Experts of a small language model.
Size: width 160, 8.86M parameters.
Experts: 32 experts in each of 10 layers, 8 picks a token, a sigmoid router.
Training: a variant of Adam for the experts, 337M tokens, 5146 steps.
Below are experts of layer 7 (counted from 0) of a mixture-of-experts language model. Rows are named router (the router's row for the expert), down (a neuron's output weights, with its number) and show model dimensions 0-159. Each number is 128 + 32 x the weight over its row's rms, rounded and kept within 0 to 255. Numbers have three digits each.
Before each expert's rows: a language model's description of what the expert responds to. This comes from a sample of Wikipedia text that the model never trained on.

# expert 6
It responds to: Articles and function words (the, a, in, of, his) in running biography prose, especially after verbs or prepositions, e.g. earned a.
router:081146109132146129172158124131127127142171118143096149152086121090144124097141133202116134081098147096135157143120169130146110113139151077172068172082082135184072087161115121118152097153132134137125161142177127137043151144069143110137169071132128114074082133129099126067135101081102087159143112174141137082116071166134079202076109125090152166111147104156097145106171158074155137152130084081114137175074084163073130129170102094127166114083171126046149138091144148133139109104146109
down0:154149118115116077159063084125135103114123097125120032085122067154126098125131137101141152179140147128213162099116136094118135195075183146082134076144111126119148101127172115123115131173064143122121088147107113113092190157155096170088149141129109116179126138189132132172108113132136064086165130055089153118132115187096110099125153177102141096129121154089138096156153128127098154127096091136159090153153112052165129120141125093183151162108068136104120074147148117138131147152046103
down1:161136103089110139123093157163105115117164151133110080094117143153145083140218075192108129126073106154180107166099070152136140067122132105095105078149078106167123116142091156058167137135054164081120134117161149093098148116128100134177156138146160155115128100136174119123143145096187152106055161145133156160100172168096153146145134153124157130156142169130168148157128169081120148135111158132086087141171193128090118151125118133211109083059104125140161186114134098154081101109122173
down2:134121089130141078078118161087143119105099144150112120139128228120132176084129158109090087089171072119075150115188157094133127115116120156098144116103087138127163118068149099038150117115154113151130082143175117119123107113175087135145101115118170095109093129130130092137122111172140165074072140161120090165041119119100105169086130095112159153123121141124135128153162058094090069092133172162065155124149135137136135121165199152172137094151136131130184075135139123103179196086118130

# expert 11
It responds to: Subject pronouns and sentence openers before was or is, such as he, she, there, In, On, plus first cells of table headers.
router:081135096124133131150121167181100125085122103150107115157130158087134102137106119155108126165138129092120129090117140124138123076079119085132129096079101148178095153180102083128118162174169140123058151138135087156138144139152198117088131162110094118088102115154073124171122106145197097132126125194149144095081158163102133130115148138036197129147128108129148131104185132162152035143086106095120093204157147139118163096141156111159158132080124117068125127118079162148160143080213177
down1:140093166110134087122154151114093126131148139124069128094103174180092058112070164154124119164119145110073164142093104152165123159121155095164115121119119126120099211106078089179147133188109118085111105111165053127177142104083150117142083067151112096128155075144142148115162161137184138168146094115165122155157194135115116138072148182174187147161115106108159111126119071151178144132108133172136126104137107104139119124120122184145173144110181136061099115120143124110066079130108046
down2:099095147120128126127094101118181150090151171099109170119152128142147122179097164156195181126143080060120076162108087102082171184126147083106153180146131149132122092096143128152137079060095089199199151068090136107126102095095135192084187141141094085129128109142126091104148112123077173155112156107094197072142149122122117128125097166094125096129089134134135125137104080079115176111115137149145084170075117134059129079125146125148160160132083132113120107157092143100144154181113160
down3:125152148164163103161091089127077146129126142146142148106134153156087092126122154114095058128130123084144192127062078130142145150123178137099111152099181128170122088167118155073118179060119101095135132117091148100172136117163121106127134232147109117132091126071067134232173155123149163100142125131125119130108151150169144107110079163177114098136184092138129079176162165135130088143125134143173104097107150135039179172174129145106176080121132147135094109135132160121094099151134166

# expert 1
It responds to: Single capital letters and first pieces of proper names, often after pipes, dashes or line breaks in tables and lists, e.g. D, P, Mar, Sab.
router:140139110127150094193116118106127122091129111158130058151173146144131156099058142101150086195125166119131125131135106087110130088095062098153102060090131144178083176177173095095154136151111101156118127096085124139117167169127183134146151144138124090058116155096078083126153109106090103173139104167113164116089110090110133203104150147096149121150119095076149180144154124131113083194097129109194160166148145100078180140180097106130143080128111091096107104069127125100078182126146131
down0:103183119157135137129116076108141131116128165079099053136130108073116154132200147134131140125089166122150102146109152097127102037135166158129179100124129109179141154107093112134111157139022142197126170155108138083146136139065118114127120126171100118147126082165124099161142135152147124139113057212126173092123134090139103122102187084172224188156118129150159176079122151173132173098085152122147154094097150130087093128100138121090140156144144126114171119155146125142091110128150087
down1:126179161143150137116126163182119134113131154132096086162108193119144151196135096105131138146125097093097135117118194133063142123145117105143154110092105168146120113167141153153091088079126114100137157183121069102177157102126184123154129116123123162133134054107112101232120148115106098203103141141125129161161169117078122140194104112138097151123092126095102180214101123151061168113088138068082104119170127160152090187121068091150117130148069084117158123143109113144148120090149117
down2:133067158137137121125153215068140116117174136140070091098129097115114101058149102140113099118141108162089123088163101113146082147138090165132088140108141109145120137129162101112127135144164121122175136196123174147115096125124187142134152129099165106148054087107080125126127083178148115118160154151111134114126115115101085110104115165116096093107053121112120068165096071199081128056109091205128132193087163176126170074172146141148162182155133113120147151168129156092136090134141089

# expert 23
It responds to: Line breaks and row-starting pipes in tables and after headings, plus main verbs like was, were, is, became, played.
router:073176123171158091181132143189110118086143110125110140126160164111131165115082125134109137083067206098142138145110149121073186147103068056140132117133098120159124115122145165099180175156091114092141134103162101130111187147126206125127157131119152097108131164158120148070169150064102117177152069159118149117204108125106092183148110113116170140105126187102110147078138160137164133179140098145111156097128110183160174132134069087198125107128132123106102157137177095106139171134162120
down2:171086122110146112093070177108159167149109125133148078104096133135094061100148124087192143098145135140197085138138148108068127067098114107097155155182196167179155104174124192117151158125145205067193080113131072085139107084150092154089100151095142103098149075067105131122080205145137117096148144136116179114100123122145118110126136149125111104138149100110136115127058131131149098153094094159111107108127148086139116102127113155114187120155141123121146106090166168097115070110132082
down3:118185089096115078097131101102081155115135151198109121158131154136179154090173112147115074167100135159122122120155123124144117102132178120214177135105070164092178160097092138091078105116148109182151146178094074153094116138098122105173159113155128130109095164147147128171144138136099119198136091135159105108057083160119141145148143143104118204092121124136086179153121098124089109165126063078161123157175190142102131127115142121124096112096102081146174155161176108081139117091113057
down4:139124131101109052120161071100171153099154123184121130073145160081177074103165134119070106100081113127077163089098136078137124127092081138149147173066099108116125100157109191093147124110140069097185068148114138182147152073112115101130128130153148117124047112113113170174156133106052168137152104171158143141127098138151109164166097099136161160089154156144081148110124128123079154081127172124115110166137113116172130094171122146111124098136128153101099117125194201105130128106097192

# expert 19
It responds to: Line breaks after sentence ends or headings, plus clause-level words like which, was, is, it, who.
router:106110087154124103152121131109068144125157155138051101136119123187128140119108111154102079141117140109166188085126168100115164165157123122151088130155064138125152123104168067145121124121115148153084161102181124082154127148176157146072188146092125095035144169140120160112098067094075124223127099210135169113140158086127089149111154091088169097132131137138110142119134178097149123164146134114098168098164145175159164127203100132157123169070121095107100173094102155126104108125137123
down3:145095110151139114115136130104088141098159095111136187066173144048132144125151141097122149091167145109160119127183063183116065107098134106180123132103073118168163170148081189171146142077067087134166147096095162136108095086121185060119113096141076129096106170117117149149139139111102143107150127152094153120102071115108095153171141123100138177169166114110119136127163159065118210146215116164135130111152140100095180093122106154067086124135161144141155134113160132082114129121154101
down4:098158136129131135127174122106126166111153193088108149135137116150115188180111153136157062119123129109143230099075122072132125172150166061170173155143152134149163096115143132186143143162135089042144175120123138126149138091184105134097075164126167166143113091126127103129132186074129207181101133140176125118179106153159123124181099134155140147114138168152100147172072171136139159144169149129144068116116198117101112150067142138088090098163167136117110120135154108088144115138121169
down5:104121155078102145083101158134144166165111106092150098125203139151136157164114074125156106170121107193107076121147131116184144166179156166098155092095120116142100156138153124105105137128206181095139097108121102153103158145074126173091105135154133148156115096120121125045116072098102122078112092094104180151136129146192119122076131133144095123167109116179145153083118102159150084108155117198126115091169060105122129098107118108121097165148096109123194142151201150177087118059090109

# expert 29
It responds to: Capital-letter opening pieces of foreign or rare names and words, such as K, S, D, New, as in Kr-z-ysztof, O-h-io, Abd-ur.
router:128151073113182096187114102142136130084119091138141090171194124100123158163083078084101155149123130145099171113117152076128093058171082098152135108112155153154091139100216141077145178151157083130092153103123098186127117142122170138152178103092105096106112149140132097150149107093144094155100135155129181144095104141148173148124176151104101154121090130101088140133178148116153054139058147119155183191134128116132170131183132079144208062104119098108114122103132120098144125120190119
down0:151089133205111104112110217115200128119112100080130125136148106118118174137157109120115075105154081126116118115163114138066110092135184080122128123155152166198149121173157081111111147156077183168167160067107138161090091140186151126180112123133152113115068151078080153112167145138129082142086136176160144102081102038118098176127130130115123139099098109155127130113147169169138083120159099094118138125121098118102166178058076121146117165133165180107116172107143125105105169120131104
down1:112150160112131108084123075112098190099124127151042199151120111143120204117149141132141149107155116148123174178130138128107113112159099123119125125189086067093106084093140104175161112163108173141131128069093114161089173110157136208113101199166096189128090053112176073134159127137112140152090135164163104181145139102101111140087133097181096129116135135112083111071110112137107125181110106108078108124140097152137113141152098134104113068126091168055126150140099135099104170100101088
down2:123099069105135136072103160164138099146096072144142185165163154184096108149125131138153109195178147092108162153106169063119104150086101150126070082113134126135152143092127153153146143099103171120120120182170132024103153157146147156143098149141142159104102105103089109145122150156140160097165128095120116185102144071085125107097145232133131100161191081105130120163118106121131110123163125122128069055183102152119118164128083146151155072113110108177199095145132115103129119113117148

# expert 5
It responds to: Digits, pipe separators and colons in tables, schedules and chemical data, such as Molar mass: 226, | Result, 0 |.
router:117123111118141123115129188156159107155200118137134152146133118108141128082060162167088144118129147082179129130079131150082107137125080064135088117144126157131154068106153060130157166185154100145129080096156130156043157124180171149122121107102138148129090117132110126128115109149096091139115088132145142133107120184071112165111124105115191089099115114108112211062107093129153072119191079120104148174125098138185165096150166120214192122149132128062147135096136144172131090113133120
down3:146097141123135131169143123106108178090124052093129112078142092140101111124088125166167127143162110147114183161160108105204099146116158123245129140100120135107210135129134133193147064107065114120166117077101156123112084163135154125092122164153109091097058124102148112113139136106095152100128168107131155167140136098202116136123178130130076165128146116119114097116125175111155159159076108085116083148117089167086118144117062144117125102147134147174149046145134105063117092087117141
down4:130164146166124095073138133162113099117110150140140138149130161112148161101071172106121124125189079173171099085175141123107081135141112127178132076170106217151135119109139148138133152120134154172149147189110083149159084148117093107139152117137115113162146123153085102132102120150121113133174143104139107132101188147128139130138194136114148129086062171122169136076154079133089123106199134121065146145164135168152207090136240109177115124149064132119114155086097125062118138097121184
down5:161122134105160137138113116130157110144117113177118162177118091157125174067108123172146120125165163125140083091151090119122106173094133135076089122093129141097140169128134142113058132126210106195207143110143160115114066103109035096126083130141119148136111152129138108111076105110127101058147069092150160099126096087115146099088145184177101121099152073122153146120129071142083108124142155128118080115127168147188166130095126155137101118145194091125155173090150157192095187158156088

# expert 9
It responds to: And/or, been, also, many and suffixes like ical, ically in expository scientific or descriptive prose, e.g. consistency and predictability.
router:127162138133099121136199130170087109092171150077092116144127136159126104049116100128130110139173163081124165090128126092089138166109115095202071129143147171086107080177144085163121116133133134128126192110156147182115114139113113137088120127093086121098128169104085117104149087107085132146144173103148150102195098172109144154114129127130105094076158133112085132075128139121167125110147045062102144138155100115096155151200115082178152175133095156109009105106138142120113140158159114
down0:108148123088147159117174169138113183147139113135134178131205210063117160168134104125100147121104156074122148084126173117128098114137157145156135147086164101122092112103062089135139140101138097163106162153135138122065162175094079116174145104125137109146100174126162089131174119073135122140120108121094134097150117109099055131154132135120111180102094133086092146132175139158104152170202096056109111162143112085076069160128147101133184072154114165081074069144100140065127147116107118
down1:124151112131108145124107163127132227104167120100129072141172141137165118133139172078176094154132104121154107125104148157112085078153105136143152109095150168096144131131144110157145100106125089205108166109033107154102142153107145161143153152107148133114163187074161116114192095159135088086112103154135100129100116179171060161131147158072181161102123134218127128069166132133141071118065087122143150112086141178117098158106118113150154132146085180137180188111162119144127094150155150
down2:153214119138126153177152167207095151161152147132109118095139149190146168134089149100157172110141145138108102089083127128133140079063054151112131147076098115141126071061127101164089111153203114108139167128121128085160096116178104116090147109180106128143156152045129125096138105111118123099199123087138134145125116120069094138099099085123125113140101118077126086160107105138158114065163138166118110129132154143089124103108139139118183102112161147170131176144126157066058107161187141

# expert 14
It responds to: Counting words and adjectives after the or a, such as two, several, former, new, plus the blank party-column pipe in election tables.
router:117111121139119103100154153142084141121175107103105107125106192143157106104103148116046095137130138085158112065088152120139146124128141153151087047120157150158117083150148106145180132139190070125097133083156121187080123194097158234147159149139126109138111156096101101126142098132049104123079103105155183153143093190101148103141155098055125093099149176061122119101123133090135146195127113149128136169154122107143108081126158138152150162166110111135132203118097142139153162174147133
down5:136142193170111126107138071131166083136169103126099107122121147098120155190136114146126114155114171139056135084182064093111120110103142153117148104127167103173126161149123088198081089143127087100121141082141163152136116149045129149131116082148135093147098115065085079132197110209101145045124115116184120197110139143134137137143131174148095138093170093133136100117116093126092074102109116074137155115191120062109114126141120101128076116136135168144157158133165140147091073146130174
down6:138142089131137149139063088096118182083164145103107094135180073130089139086150157113116124150127077160162130129153124127133172120167151054162116151125188136150174115183157126115123111139180086141096076113119125140122082115113164139133130171137093091113111107073156153105128162117118087145094133157116097077144118108092095151084099104137102083104062064106110070158108103157133201140081213130168176134106114097112090144094178179123135131122142135192159092136160184160060162110173124
down7:083136167121149199143136141090081179131090088091143137148122164155160102111126175208127140076127079118106123113132094145052166089155092145141175151104156118088103140130098144148106093095122095161148227103170179151116120115090156095129100142157154128144109095099113103049143166116136167166096097134082177149195122050109134108133151140114149143097122146103130143101109099163158219152180184138140151142121111142116134137124164145120125186123108153120199154144126084120138118140179081

# expert 21
It responds to: Place-name words (New, South, North, County, River) and coordinate symbols like ′ ″N in location infobox and address text.
router:084107131143155069142116070112085148124191161110106136180095120116100134144090142144158168131101150121145091115109140091127089129100116092179146104117108093123046153166182093096157183114138053196095107091187103169092154154105090147166148079111148126112074124139079096147129131128087085174129128183136167113069076142178111127093171125125136136120130154140094126073158193078133117145093111160138174169121122124159126100130139081152132084101096117114102072131122125186083144167169073
down0:068121090105190141087127100112147167126136130111124126126182116127146154183111118185124107177087101153157139089122130163126122098120124139064105138100098144082161152112154119144192140120152125102145101128108164157104164133066164038133147109136106116086122088149179121094135166121089116124110145154069133104131096099138056098098157046107101158109164145154095096129142124098147071190074152124213084086169148156127112145084163125097130116077148087127139132155213164161139161141079163
down1:198119085102155131161118137131128104142085154132100155128119106113115140197143112141083092083080131108172144150123167132180119164078092163143040162128129109115162109120105164179128099108197101077142148076141123124126113154132122123089128129132153172125107127079158103158139125152118178086125180136192161163141139148158107127122164105150186135113105112108177124134172126114132122120207182169116126103126089145163169052137145113171219165127103137130069114130169194173192097113177127
down2:100137135135169100151093081078135160090198097158131137099123116069107130126160172177143128109120087141149092136182130136081107113125150146150068138138106126153162123109223148112133164119113074210095118120190085202167163099135112149125138134144176157121121139153096028190141169124110132130122154146128121196076089120117124129110096134120154094169116080104108096145058171122122148127134162160152154126133163083131113120115161129144095169121092134045095130120171164175101080100121131

# expert 2
It responds to: Conjunctions, relative pronouns and articles after commas or periods in running prose, such as and, that, which, nor, the.
router:120116085162149149132181136148135157033149112108100099172110116143156140131129112157169057138124126114088184091069192077134177112116111077097080141090125142146116154151119132142126124124111105155095133101125125105146130123135181136149158104093113133085063174113064088124137104080145079134095142179144103055151108116130137137032095132108136126082092143118160133106155176106119120122157084130144124150106113163042174097180113124163165144021134130109133145113110145134139131072154178
down0:119099089121154103108143085132135120154082150151128071150068136108137107135174144151141107140095104133073108085085181099128148111180134169103146130136127148044098198137072103102144139106175088144125176159093102147151254152144153174151153091144148132099106153149107160146166136097147141186091208121117037123095096034158150138128126123129118128131125171146158086170148108125144124189098160142131127139112138166067135135114168145107126130107127133152102171125081086126117140094151164
down1:099127152126130163157131093109149116099095113136161033132120094088099085133198145135152089180132129122157095114138144130116062134083171149138104172146110088128138143119156049149178174158168096092167137147116128112115189131077132090138142090123169134127133151127080127120097169165115166088082058077154102111075090126182065170129167147146184096143164145093136154155134088119087099211092136146113097109127123081144143082106166121126116132116135102132159101104128125140115187150041093
down2:110134142117134174135092142183144117144146097141151134152195124134174152151091145131115082144097102113086141133179196118188178065170090146114125118111092165167111141073184156125150147119134178123192106134114154135151107151147089105113129114156145012094134153097103165148120147135121103143128135066133108098082116141075120112160099137140135135079112143080175126145168154128100079097183137124129132038130102149177123183140122144118121165128131063155074109152160131099166169222130152

# expert 16
It responds to: The word the, commas after place names (a, County,), and score digits or ordinals in sports results, e.g. 1−0, 3rd.
router:112150082134136086133085100096096123125153129134105123194120172091164086116070082146105117111114162111161165122088153106139125103132144066150048155143038117124131128140182095127138075172159094133103154133126105174051112146099089175106151075116153120066086118160139130109157098126073090163100088150129125145129073134101134148109131119109134138098147123139113156114193126048119110165155079135120162170094116193107142132206109083145190129100069113067162139128170161145130098129136122
down5:111129141130062080162189083096127184128126160139137097108123135185178160098121170080141111100082099120091191126141166116112146170138085085170092110094132126148098097164110158152129135104109160170132143065200108151194117095144127179084070135158192124101143151141152120218117153189088139111118153131111231126144113120155123193130109085103092143107125132098126098130135123096142168082180165112135106120156144102119125139148137119115156150160135175156127225143140157144124114150148138
down6:167162129123116172096189128171133137120154130155173108114104093149172110136156094115078097123122133083141142103125124072118163117152182170105065134142169142125138113045145121127137165165121150105171130142104149120093204093124121145158148157123155155208180131178127148113126094134169170133178215140098175127122110135136130148083106154118135165140175155113143099141125076127126050123091141134124174131084078070160109095070106144137067103100164142121129124095074178213133100139125186
down7:138144137114126102109179051142097127133102097122105128127164106156139151107161161132140138132171150162148117144171143105164151146157098118080100118109090167102158093111125120145099139225110104133124163175124150142092045079131123075069126133119099172164145206082172125096113104104051160106157126058082125150165099133103109081080136139105116141086118151121103150084132104072152094157037114123136163123115093092143109153079144095089099108111135123127107102163107122095177206102106071

# expert 28
It responds to: First names and pieces of people's names in cast lists, sports tables and citations, e.g. John, Kath-le-en, Nat-asha, He.
router:112106108133166070124130147130089167143137111128088119159160107064167158126054088104112106122129122099106114071059197080126120116172139095140125106122117190109053122114181123059127140095135104115131157094110134154090092162123147094127186068066104103110107154181137139101147090125115093149096154096124139128107114127093135144134188129150105209065059136135101118142171145109142090123047060129127130152092124187106168141170121079131154107139120107099101115115123086146157146096161074
down1:140109096184117100156048181132156102178084074122122122158142115143161183201104049078110160168141102113131083163094177103119162158187128112127129102095116145099114147124195113125172159178102139089150128066067159136148187129126107062174183101117062142132149161100148080085113105112152106136105111130133123077107123153098112142162115199150136147118117173118122138141070070140110117169043120124154134134099126110140113073144129103112106127124116129081136071118145147104115157143098123
down2:114130101176118119150156140145145133119152166120092112145141174106135080183175133122081094099113130097090184124134130111139179132131124144116084172079127149146163104133135132137132091109132119128149112128129129120161038146133149166081099114079114106160100162142094128123158106166088116115138250103138160107121120157094154183173124094146117158099032068119088095158142141131168195094125119129155131196124134124092179130132145131101198131168183157134174130161155189133127075064161184
down3:142145080100137098146125157178135101149160087103163106138186108161108142129175151117172153104150126141102042175173095072108144119156093199112185111144176090177126117228107122158099127143160166099106151122118168142124157167150141209165122093165154132132123132116177085123154096209173110120106131114145100166113128104154130115112114100123081090068163126111141137125069176197135181130140152129178162139128142083095097166189121102147124109143119161182109153105097112123104134103125174

# expert 26
It responds to: Middle and end pieces of personal and place names, plus whole common first names, such as Bar-ack, Hidal-go, Brad-ford, John, York.
router:093093078133139000143093084108095167125147150140061104170136162103158135130104093119081100117151128127160138098065192100145112085157118129134137140145116150100097112096171094088146138121175094161129181095140166184116062176155119180119155099090089109132086169153146102152139091131091097150098137132130131157107118150095162147172187103137117162104067128099076107126216134071148104159061107163149189141123145159150121106163147107155156137144105114135124110102147108119117141123156074
down0:158122123118092164128147134105103131182140076105108074137135174098108108134143154157182100112102119144118108108140171184113090167125159116112223105161148092088136173098097141095105134089101131150142152128125092123094216115163158145134145112111174143094158131142124149085139148160112174114111176140065083166194141091138104140100058142115080130124167124163178114091119127133112129168166064119110192099142207124096115169163125119099067155143139173088176073211131113162133144105109114
down1:134124120101084094113156178167074061145080167173166170164113093234112097152150103129115115186084174128173125100103119172082147159119165138115158148136123136126150174162170119120108109174119145108100127163129104093105098116103086168174100150094132097121185072134160092144066128080182117112175115156106132090122142151130151080132137120104130067127167124067078085131099127190127110126122196165096164144170144114120104144122098116070156137153124153126096155073133096132115163154115195
down2:112164095147147154078161151063105156147092091139156218100163078130085124087177125078142164134101150139112135193136094128164132156137129126144146097125122110118096147111086120123128132131125075195125113143135107063137000083150122145095135136206103102131142136157172119135100100114173142184122098099101166176118152093127104129117176149145134170122168096121095148130090121124073141120134133125119187098123106103122175148086127129104090092088171158146126139123161124097080125113136117

# expert 22
It responds to: Final pieces of names and rare words, often vowel endings or suffixes like ia, ina, son, ton, ium, before pipes or commas.
router:122049123170102027118134091112129138132167145107078094175131145130163100101094110144085137126183170091151097076057122099116148152169117100142104169158152170102122096165164138121128105133229096148133157084133207160100086165118106185117150097065126089157098157134173090136125081164095094142120131093137117118141114143121166143162202069113118128128069125113082108119182131099121073126163099120107170107118149170145096119198145096178117118146126135131127134126123143102148109157157104
down1:165106132145112093179125127137128133190126096153098090101088148197158069107063139164144103091146098096092091159086131073166094149155133122071168070161133166080090120166164171107099126130151196125162134149101179152120073107101176149112109125163152163121164066145089148134132163160158144174139098086130144096215093073114075124154151109139162080205158130079099110116096120086145142144110096104125111118188131098179146150150165120122100105121151124077113116102124120098143127108079131
down2:124143121120060155107126085055168107080125071136088143094175140202117128156192162130126092094166177138134113092181100067063123166139183119082182118106131115148140147088113146167116133091142118075121144097130125097094147122144134129152128193120148128122107111104099196132175122109121135103119117110117109175109128125120168108122098122116121148101108136077177184131105097111194119132111101158209167087101097111131126090154057140121183113139137217135153149098127122172143132171201103
down3:179191181065117107054146083146121110066065168132115126138147150153060135120180135138139133162170095114111116143155105121115125076090100132164144165137185143154131119107143106109088111167076129151182144121136112091112112097159150132152083112112129079132105107079111069180084176103118168131095122100153156168073150101169086169118180107092148149153112149157095122109121088096114070082100123164093142127152087123068092097123111108107146140120079181187136188131173169108086164100128102

# expert 0
It responds to: Quantity words like most, more, all, several, and pipe separators in sports and election table header rows, e.g. Season | Team.
router:112110095138165127117156145188063109171105085122134098139107152178147132134152113155121199157127147112148115097134148090122189122088118110165148061149155158129135117133091133091093104201150136172108155119132147188086161164107139146105119170177080076132091157119088127112137148089162130146155170186144151122113127137077124136122194175100177135064164175105099117096113148147159094149073063063124138109162109155145125086149097165197155106054130168114096148115102127183118167095176153
down0:118066125145148166135114120159066117118071198151064153071082183154103108141086162151123087103125154124122099097138130146155085036137127119090131149125136101123138121147135134144137101124098145171123110139161110120180100124091170171139112100119110130108207152133129106125110124130129179105118077136142195177108081139197157050138133074148194100105091111137117142136132150041145190109182153123114172161066133082132100140150132100122146162171114140138175104167131187117181144122124111
down1:089194160136157118126161141043090191170109062150118129130101090119080126078142132128104112093125134102161174158158122179123172128144163181134062145091164141140103131091141157138119170164140095139079111092149108137091141149080144152158121137117152147123062140139125151119116074104102183176096129117142103086182149108101166103174104214155048159174115124104099154129084104157131114132197103132121098123167093115123129101121139139126069141176068154132107093107102157167068153118083124
down2:110115086152185133140170103192163148123099149124093200124173139134171133107089145161210149119105111191166128106150080134109140107110150114139166082112078136121151161157100168102086092074123142151144136123146132084113173058135120135046106149173115140144203136166111126122135123116150079123129126146166134087074114114232125119152101197108117165099142141065135123100140121140123077100119157075136179161180155105102126183159167110132133148158153129122153160083132103185158144108149158

# expert 8
It responds to: English prepositions of, to, for, in, plus French, Spanish and other Romance words and accented pieces, such as de, à, la, é.
router:114128166179136114162157098113112127122171084099124148177122138106211077107061154155160095132055135157119201154036192148128187104136153077146105109117137156188152128163144114088125142161135136137152125115126153130113142173105142104117101168128102097132096156201158108099107081076089120090045150124149138118116131133102137162134177092110152173146093132110095103120146138079081095139100073136161156130133103199105132101168149115124140128066129157123072144093167147144131174146100074
down0:100094117149147170114158174120086216168150134113100065099132128155144053140089145124127149108121116149069164191134131172138178123154138094159121138184169149148118115123151084207144121131093074094120115121095155098208130096119126140149132125176103111099101115165115138163125130129059127094104167121122106168113138162111133131182115110121152193095185120151091102147127100138113173140123113132153133168152094093108190129066125136078111146124110170123041093161192142171077082113094101
down1:167139124103125106133101128104104108112116109187121235110112177170095160119190093068078158144110111086179148067153094137116079120110096172132133128109095087116105204112119079159151138133142090170105148161155115156115118139097120165166174104161098108125134109088126136118161129117173135168176180130117168130135127113111086144100122169161118076139180091143134154115122156146175127115140112172076129152144127148148102138104088081127117131126078159105238173160102104113155130055097201
down2:093147129142117152105093133130195175137222100122114160059175118173141140153121135124117084085143144149095113168069123121182100159153190178133137102148117156105131094104089103132180141130100146142119149199116094145103064170065096118092152112112097109147099119146132130117137095114117133139123170143062107047154151201142070132109130134098101081108160045164157129178126129140129129075185118133121123116122103097124075103118108119151197145098149116105161101127106116170102149193177131

# expert 25
It responds to: Standalone numbers and years plus capitalized first words of table cells, e.g. 4, 2002, New, United, Canadian.
router:125145113136146108114131146149099167152149087127098068122147159129113110130103156127126111150181150119141160075124119130146084117139112126153140074136146183166117127121163088156153149162161057108105161106144095228087167161121180181088157113135095105083072141137095140150137106185085082163158119119106160167095123174086136123135147139111155103122120186082083175061125089200124115131127150144154161183157070091165181086144178089202148129146101096099135129124110106138162153149208120
down0:173091112142096129136077138061096131159147150145155089093183156162199126177135147103096110112080127112114088149085099121077172164122149137167072117082112132109137137177168091131078112129093152031090124102165137113147178120068097111111076202103119146130172124174128143107155106085124137135123128139141153101135115135088097139186168094152118100200121095117141082146061119119068104162101118172118150074118090116097110145148184134130158126125134123086151107158111163153087113153056092
down1:116076113109135122127164101173132115109141228170145137128145132144194124128161095139114118119123164087105122132141099154131122129152135128085080154138115131099146109130155145140079070102105156087136096149133145110167224156099096112143138127111144095161207145148114110168113079113169154142097154070105123069214118076125096143163149128139159112091095104145089166122084155206090157187145128137118133068117120182119122095157091123122160097094089072157193120093163095167134118145179184
down2:185151113126075118130131151151052108129146142133168141122159121182092125128072072163195132126152114139165118083175204109096114110126113151072093118126123134084146147139148112023092040142106160140134126128132152164116100121153148155132134085172151054128190091104108134115135074133138141092163192133137113097139164115134145110123131091148127080122097084128106121119116053101137097120095145085114099123096176099124170131047111157162079190162146135142115151141117161152126079119185131